python train.py --num_hidden_layers=18 --hidden_size=160 --n_experts=256 --experts_per_token=8 --d_expert=32 --d_shared_expert=0 --hidden_act="gelu" --moe_layers=[0, 1, 2, 3, 4, 5, 6, 7, 8, 9, 10, 11, 12, 13, 14, 15, 16, 17] --router_score="softmax" --normalize_top_k=true --routed_scale=1.0 --balance_loss=0.0175 --balance_bias=false --init_std_router=0.0151 --lr_router=0.0013 --vocab_size=14696 --norm="rmsnorm" --norm_eps=1e-05 --tie_word_embeddings=false --optimizer="muon_variant" --learning_rate=0.0201 --beta1=0.9 --batch_tokens=131072 --max_seq_len=512 --train_tokens=779700000 --max_steps=5949 --dataset="wikipedia_en"
Below are experts of layer 6 (counted from 0) of a mixture-of-experts language model. Rows are named router (the router's row for the expert), up (a neuron's input weights, with its number) and show model dimensions 0-159. Each number is 500 + 25 x the weight over its row's rms, rounded and kept within 0 to 999. Numbers have three digits each.
After each expert's rows: "comes after" lists some tokens at least twice as common just before its tokens as in all text; "gets" lists some tokens that make up at least twice as much of what it gets as of all text. This comes from a sample of Wikipedia text that the model never trained on. Tokens count by the router's weight.

# expert 4
router:522513522510509505466509499495489463482538534464471494472504505498483480488510511470504520456490453527505465497465521513531518526485553513510490515485489481487522476519446516491511493466547512482453519512546519527463513519533509521455537482500503515557507510575475519566472479486502531488508525529505516492486489496500454514462515520499498459515531520563495526496504497478507519467437497499514502507547490520482493496475497550545524494492528486502488488495497463480521477518495490
up0:489499509489478484495495492516506510507531500497516514498526518470511482487479468486516512534455465495464498485474467466494528477481541508474533462492511473496484539522527500477488478424469451471516488523509515446495476541506508517554511493483478491533487476486509478518501478536445462480534527502499477513461476477508496505473545471491525516541506533553472478521488446501534493483488535471500488521553527478495508514536456546526539488501475474518495495490511536503512511502491465
up1:515492513463520523473491476500475490472535506489526462483519506510471472498479477480515500503485493471479505493521496503552522543499523519556496470509475530522435502492474468489442480529500523523467483467514474512483493496476548502551506483449506536524523493527463506542523484506526527520466518472540483491493522497488513492486472499511508483519486443498468484472485467501501514556462477537471501484546508472481558518465528518520463450503526537504474498504481487474503496502487515
up2:521509504486509495478533508492472543479492498517509527478498498481506491491514519511482490500473523525495512483492484484494445520507527490512486490515562498508507512515475482480556481483468475493533516529547469530537544491490456457511522484493481516525529511547520497468476561513475473507476528518529509465525501529495501514478534497489462564499528500501470495477526481501567470506487482525518492497501467476483531453521472562552503511502499505526484569494464532488467488514507496
comes after: "0", "1", "2", "9", "8", "7"
gets: "4", "ia", "0", "3", "5", "y"

# expert 253
router:508543502485508492542493493495528515492523486486481535484487518542471496466491513498567518496492516524452494514451507462553513435458497481463470506523503470480523492525499489488485506493493492519543460482482497475490485509497514500479475529514480518469479480502496488518449483498503448515519566544498462494501488497511541520526476473505512489465458516456519510498504514519533517503494494510522541514511456513474474544468516480527465483500504553479521510484546515467501531485536472
up0:524489508527545523499509501522470522481494470500518470487551509544495448511508468534499477501500495472515507513527520444499440490505503510502496466511466510477531498502528492515525492507512504560500452449509502484515489552467517500491462471525495511480538523480484505499445501508496480535468512473544460494540486548457509510552505460513512510536466445466505494459470497489492478515481461506496506492538458514492548523494474488490490489550485509503495518497491519495504494467524497
up1:540518533502500469529501466489505489523491505482473496514488499483447456470483496514487485483474532542494533478497497425516516512474550493490493500481491512494512443517499496512511523485481464496496475485496492482517527534463509512512555477477484537475501519474484521458514533515484470501496539507537453557545447526511535511537528492506477510530523468535447485512513523515526465508488523464509506529498501517507520489496484508478526549520516454483496491516510478502460473517471455
up2:483491521517500492469508501475478513526485454475525498548483466475469503498437465491533490502528509506485543485500527472520442452479504492511530569479486457545493517481541482492498451523463502524538503499516500476509479487487511470502520582487460528460544488494538485530493509451498465519510526474493514507498471533496520498532489481514484492458511516449506504479504494523507510505511455523501525503524504504457496527510534479523520472496514516506463512503483480506477521467499505
comes after: "\n", "3", "4", "5", "6", "7"
gets: " |", "|", "-", ":", ".", ";"

# expert 16
router:484483483531500506485518514495503493499496521507491516509485523452475493521499491507506523470505481477493481521494432471540517515513478540492532462485541473481529465513524523557468532554487534486489544485473515531459494521540546484530511499502522547491485529481481500484466540520478471481516504537478493433514539475499537491538478480493472448482500519489463535493473487488466470503505488499513539535490510514526540496530509474537472543509517505542509503513523506530512497475513488
up0:453525538495481500478488473476563487483456458468494493534476520494503491471490506483510475551495462513508496518527504451502446506473515510503530547532519507488520485478510513517523553522483506495501547518528493498488475521456489501523496469465513547450494471523519486516461526531511452498498470473518480496503493479495502490512461484470500539485448462504505526479522480499477496523519481529501537497497494484536527469526481495515485501477488453449484515445533492510463482487509525
up1:504486455493487511520491518525481508451478485471514491509504511447489479499458496554510485548462496468473521462473465535521478479507529512510534476492505531489545509529497486494507485518475495482488466512479549487491502493481476524497499481502518542479486534497445501484532554521549497525480499491488502478486519488459510509519520516520515485501508506521491533494446503483501493507495472501502518563530477520532566470493531520506493475507534476482480526508461442516479548557489485
up2:441511460498520486495496496499535487511502486571515463500520486442480462497501490524429495516502485498468526463498495474503525469490474523506570467555529482516538535520479469456508517483520506477494493513527504505516463473500462517507479499492532528514484499503463451517490484473511532476462502516523467510510495527454481485496541525485469512473488529528463505494528518482529493475510483495494500469470486486504508477444514504483503497491523499498529505451476520518445470491494505
comes after: "\n", "-", ".", " is", " that", " List"
gets: "==", "===", "\n", " The", " the", "-"

# expert 196
router:455524504528513520463526526487524481449538484503511443458477499460466542520477475496552504458502515458535531499491521494541464498478485543497507497491481472505490495518517497523461479540479493473504503559474514490495514469512510485460468485516480471507501472520472510514504550459477484493507492499527488535515529512478470532484529562489486527513474524519501447525493448465509480537466521525496484485490506520468506535490490468475533527514476515494519507504486482477501483478524482
up0:454499475523499476470509487491497519468510517475505516504508431503528444502489470510545540485478495468468485473482521515520486486497509478499533475506511514514456528503545496529458506492508462495467468532447526481445488496538510518500493517452533489537513487503574532510486501514493467527458534511509503500515470520478481514486456519514507505476477485495513533463511506510517497489481504548482432473510492498487514503468484506452528516502540486484494505522502511523508457446496485
up1:497475484510519507502518528547495504488485506546487509555486515519510504532464507479466517482465476488511545519489548491493492487472574535510502485494463473551451505488449511505498475529475491506489491485465471513492526490468511477512446470506504525529498485520478478489491521503487505490526528506533469491458530486485468485502508512516475420521478463537511435479557492531498489501482494505512518488507525511490512525550516519512508471533551453511468475513504497502511494498486514
up2:478486519478448478538456454510516516502525520495513496503462472521514487514513468493560532465515502511519513498488449530488484508480530519557518477534518470527516524509515479508525535478458509454476513516485456496543536490532452509497542497480461501487496493536523473544517501474487461486481523506513457494479483495481468472523518491497472518474454513499513448491454499492477459530520511490478510531485513517509489473506513506500482489460466510505491510527461497539515522445501486
comes after: " T", "0", " F", " D", " t", "T"
gets: "1", "9", "ue", "ay", "ate", "5"

# expert 188
router:460477520523462502545448465499504490473501499519459504483493506467480496485439505469507509532536526432539482482515510514480496495477486495549523534531534464481495483513461457491494489493492512523545492508516500492486502519473473458498514522502470493455494492485495529491471491461534562483530463515486518522498471509496515539514542506503503542510491490489494462534506506460511511502455478505522510473469492499505473460533525516506476528534479514492519535489479550485486527527553500
up0:504511558553490444513498490478443474466493501515505503535489480522480454503495544506504500477469509507495500470502474513486489541513522502560532520534545507490479527476489493488560519517526495501509487524468462501477488537499498533489473519456474505504450514501491486480501499489488501483497494540502472504464490523446482532491520509543500506538451512490485482521524548518528499471508523523509565501534510512475522492532479507508488489475488526553487511511456551483477485473513494
up1:494499506542439497515480484521482530461492456523455502557474489463531509501467479496533464522517467505523491505527455487482463485522482509530491522473523507494514475518510505462529498471479474482556487476516482502505500494492418493471503478473485470475492497454536482534488497485515472516532493493463498501481480529523523511478562501499475511460529493455504475469486470516502482523530511461498500512491485476493537451509519508509498504507499526538501511516500511509493549505559533
up2:497466486516508477524535521490494513484505494572482516559479487456491499486480486517525457523500505448482488474523510476495488517520473509516492515483505496479494504515523514509514565516493460489536545492499482488514475535473471492461488498523503522479435499464573490440507478483494517553533490476467519483486482494475505493508545512516499489504498503519487494533506537539504460526483530475490565525477518499493498464516520493513491558515505485487495486523492515487520503482563501
comes after: " M", "M", " A", " H", " m", " R"
gets: " on", ".", " and", " to", " –", " On"

# expert 218
router:471453494527489457460481492512516514515524520540472503503544495542507465491524506486449510507536529453504527506552503519471495483470457477508498458516501464492487549501505514506523476473546503521505532493558521513493507479472509510534471466502558473515487493443514477509490486499558532553501473512519518516488516501524511513459484516476522500516460509534489523493506489486538506476560477521507530460477494490505507458495521497488489469476494520499485491495487488479496530512445518
up0:487497534473481482503500506541483528507490498498491523560488503522508454484461475504483510535519519473500515486559477473496491475464460493494484469479487496545472477516485547483487511480509487494521503511532489499526429522460510550512484545500484536500491518518512501523458473466525508498483532530522441496506489512483495512504526446512491469528484503534473472520478474491528481503534514519498500476500513470501526514465542499477530477546488492548518453550503498553525490507476524
up1:498468482509472476466485480525502503503514523522468483494441506495550479498516496509518487504475512483484552506501499474480446513480517469478493502487498548498544483534511513455476509524501461462465501490544517477475534506497506527509486529467448457511481485478489547523555480506530486540526535504527471485458457541489477468512531507481508507510501510511499469465487523512519483461550528547454523523489503526464503471509526536460490508479487521524470522503494489497489505512483540
up2:468474537472488495493464515469516525494483456536496502534539483521506486467517495512517511485561496506499482472525497492493481499483470513494535489522514511506519547478443493504519445520464503495493545451485481538512487520532493540517513507475515488522518514527471518512525514539457517478472467490477492453474522527518519465498487471455512478523500510533528547470492458482525485509469504507495507489517486462499540490484509482501527474558515570515493502480477484531486455515500536
comes after: "1", "2", "9", "8", "3", "5"
gets: "0", "8", "5", "7", "9", "6"

# expert 126
router:476498478487501485495484505504512515500474480546481514520445499494528495482504505529556451463525526507485503485485470529501477546490491530465555482471469496520482492464482518457550479528468493511468468482543527482498522547526500491481516494534511529525500536505524497511464522478451471494497502465509490530483522475499503461552515506502462488516543516487493452505530508524483470477537549493475493471520530512526515520547512510550489510484528549500495518462496531496492525497490484
up0:496488497493481471473483488482519482504501521545497532520511443487538481496506450510498526536502489508511532477435472473487492529494500518492485465540502463458506513515472444492526515520519485466519523510485487523492532475503510503523495492539505516505540483473443475485512495505489535549514495508512498521461505494485501519541445481475462489459468493517504513427480471495519480531526498517473542497469516506504502496500522477492499511494539452467461509542492506509475477574491519
up1:463473526480528521471518535561501504548518524469496548486545503495493481506456482514558527468525520524487550481490482498495494530524495492551497486474512511516487507529510502530493528528498473484510554474466489504524500482509520537490532470478442532522483511510480483516486483464486468485514499491471486534483491557483479502474528503473503445464460455503504457478480510497508505525510528480480509506510484486493537496534497509504532494543486504521511492525504528483464559503527530
up2:471484441481526531509477473501488509509505502517553501516514495476501430511495533483518517514507483518456472491495516514505481483499460513491551506537489519486518483483454518519539496498475479455463519525475502563544480509540486504520482491484475499537521502517538532514504493478485488518518480493519456467471491524473495488514459507500481525542510521515428525491562470461547498500500535506480508497488489502515503498504456492425537501482497509499517476509467487526493523507499513
comes after: " it", " It", " he", ",", " and", " which"
gets: " was", " is", " were", " are", " has", " had"

# expert 211
router:484484510504493545494466525485495515480469499512482476488489532492526475519491519546533477468516527511518518527516500495527506580553523485457542524484492475515483497476490530460470490512482513521448494476496541502477521504481507494501521521507504528489501562504511458541520540468467450516532548495506518502516490495536473478492494466522478508525533512483538490513487499523530476521516493534483493542518514501518513477484492483489463461485557512516510539475526495459538522542486469
up0:471526488491535496537505490478531491491436513504503512469520498484464501474496472491538485505472454470478505508506501454496525501492509497535535488495473511462494448511487504484524516427501514475491529512487492536491465523508494494545529532487512504499529512517520514492495487493468479478458501484518475501539501519554496476535481495497512577511555475487502506494532510519494484465475511553476519489489483469466523471542468500476519534488552537453505475504478465503489499462513528
up1:510497495486516487456514554513499452501527494450498477537501510503517514515455474506537525504475549510508501493486502533514510471479515522499439474480496493510508505496500484498568553508519478540537496513498534489501481518458494529484514485492477483493516490492496495483519499522487506480433464472534506518511479521458497475488525446503509472502468462555482537478541482442485454486487529458494497514497526483469451490505515544487509494475538498492496518495530535484509502551495489
up2:537502506512464473516512512474469499536503530525536510503524468481533443523453487476474511477490517477531481477507485509501492501501496485498484453465484529549501564504527494490512539491526545538513453514460510479490498467512478475470533532468496515521475503487479467476550507498512479525487490495502494512441501509514503512508485546527511512495492561521512504471490478516480478495535456487487508499522548505487490544536508491487463492470520527524497505482553487496456501524508561
comes after: " was", " to", " were", " and", " he", " also"
gets: " at", " won", " found", " held", " used", " played"

# expert 42
router:509534504497528484484473467510532490459544490511462536490520508431499537516487487504483527469488533489488493448487495501501472528467474546526507514494521492528470523535513533463482510521526469510532533499471513522496463504494496502476515538528464469466541476535500544474470527465502495498543504439498526519501510535519542518525536504508497531494493477535491481516557521490490520518456532507510504485502479511493494499469507515486515484474521510516546477560508478496529493450503491
up0:487496497494505489525501491494442550480546490448500517520495549525538455507495520567474517517460497502517518519519500529493494470492530499488535491485514510506524523486501500485507523512513478472535465491513523494497493509496484526500495511475445464482492512521510501560507493489510468560524537460527507520449509556505544481509468487473506540525480483472490449529506532552479505486492532493476503471496521500477518497464490516480497491557505531531521487549505526525499472525494519
up1:509489482527499491465479494456489531521478472490494485506540497485529492514478470523513547472504521465518489495506510513485473483461494528478507473537520503511502492510514488490489514439530477517482498533501459471525451483464542498498499453460519506496534476530523483508496534493523508566504504491547491495465492547496529521516540517466476530516507536469479508494520518476530493487491458473467531530486504479473542505509526514469491507575522443476491493521500484547495498504446506
up2:508468494470480537518482514541508501502488467527490510491528485462523573550521478560499503523499466480497547472483493489496507511498536511487477476529472495481518445499502476526546496505504461475503490572492507529513486499509510517506484510519530507527487550541496506463516485508519506440484503478538536503502506504552477497544469498496484499465500517498516495501532491528548485524482512496473509473536511520502500476525480521486542502467493446496501471513458508463534453500478500
comes after: " D", " B", "0", " d", " A", "D"
gets: ".", "th", "%", "–", "7", " years"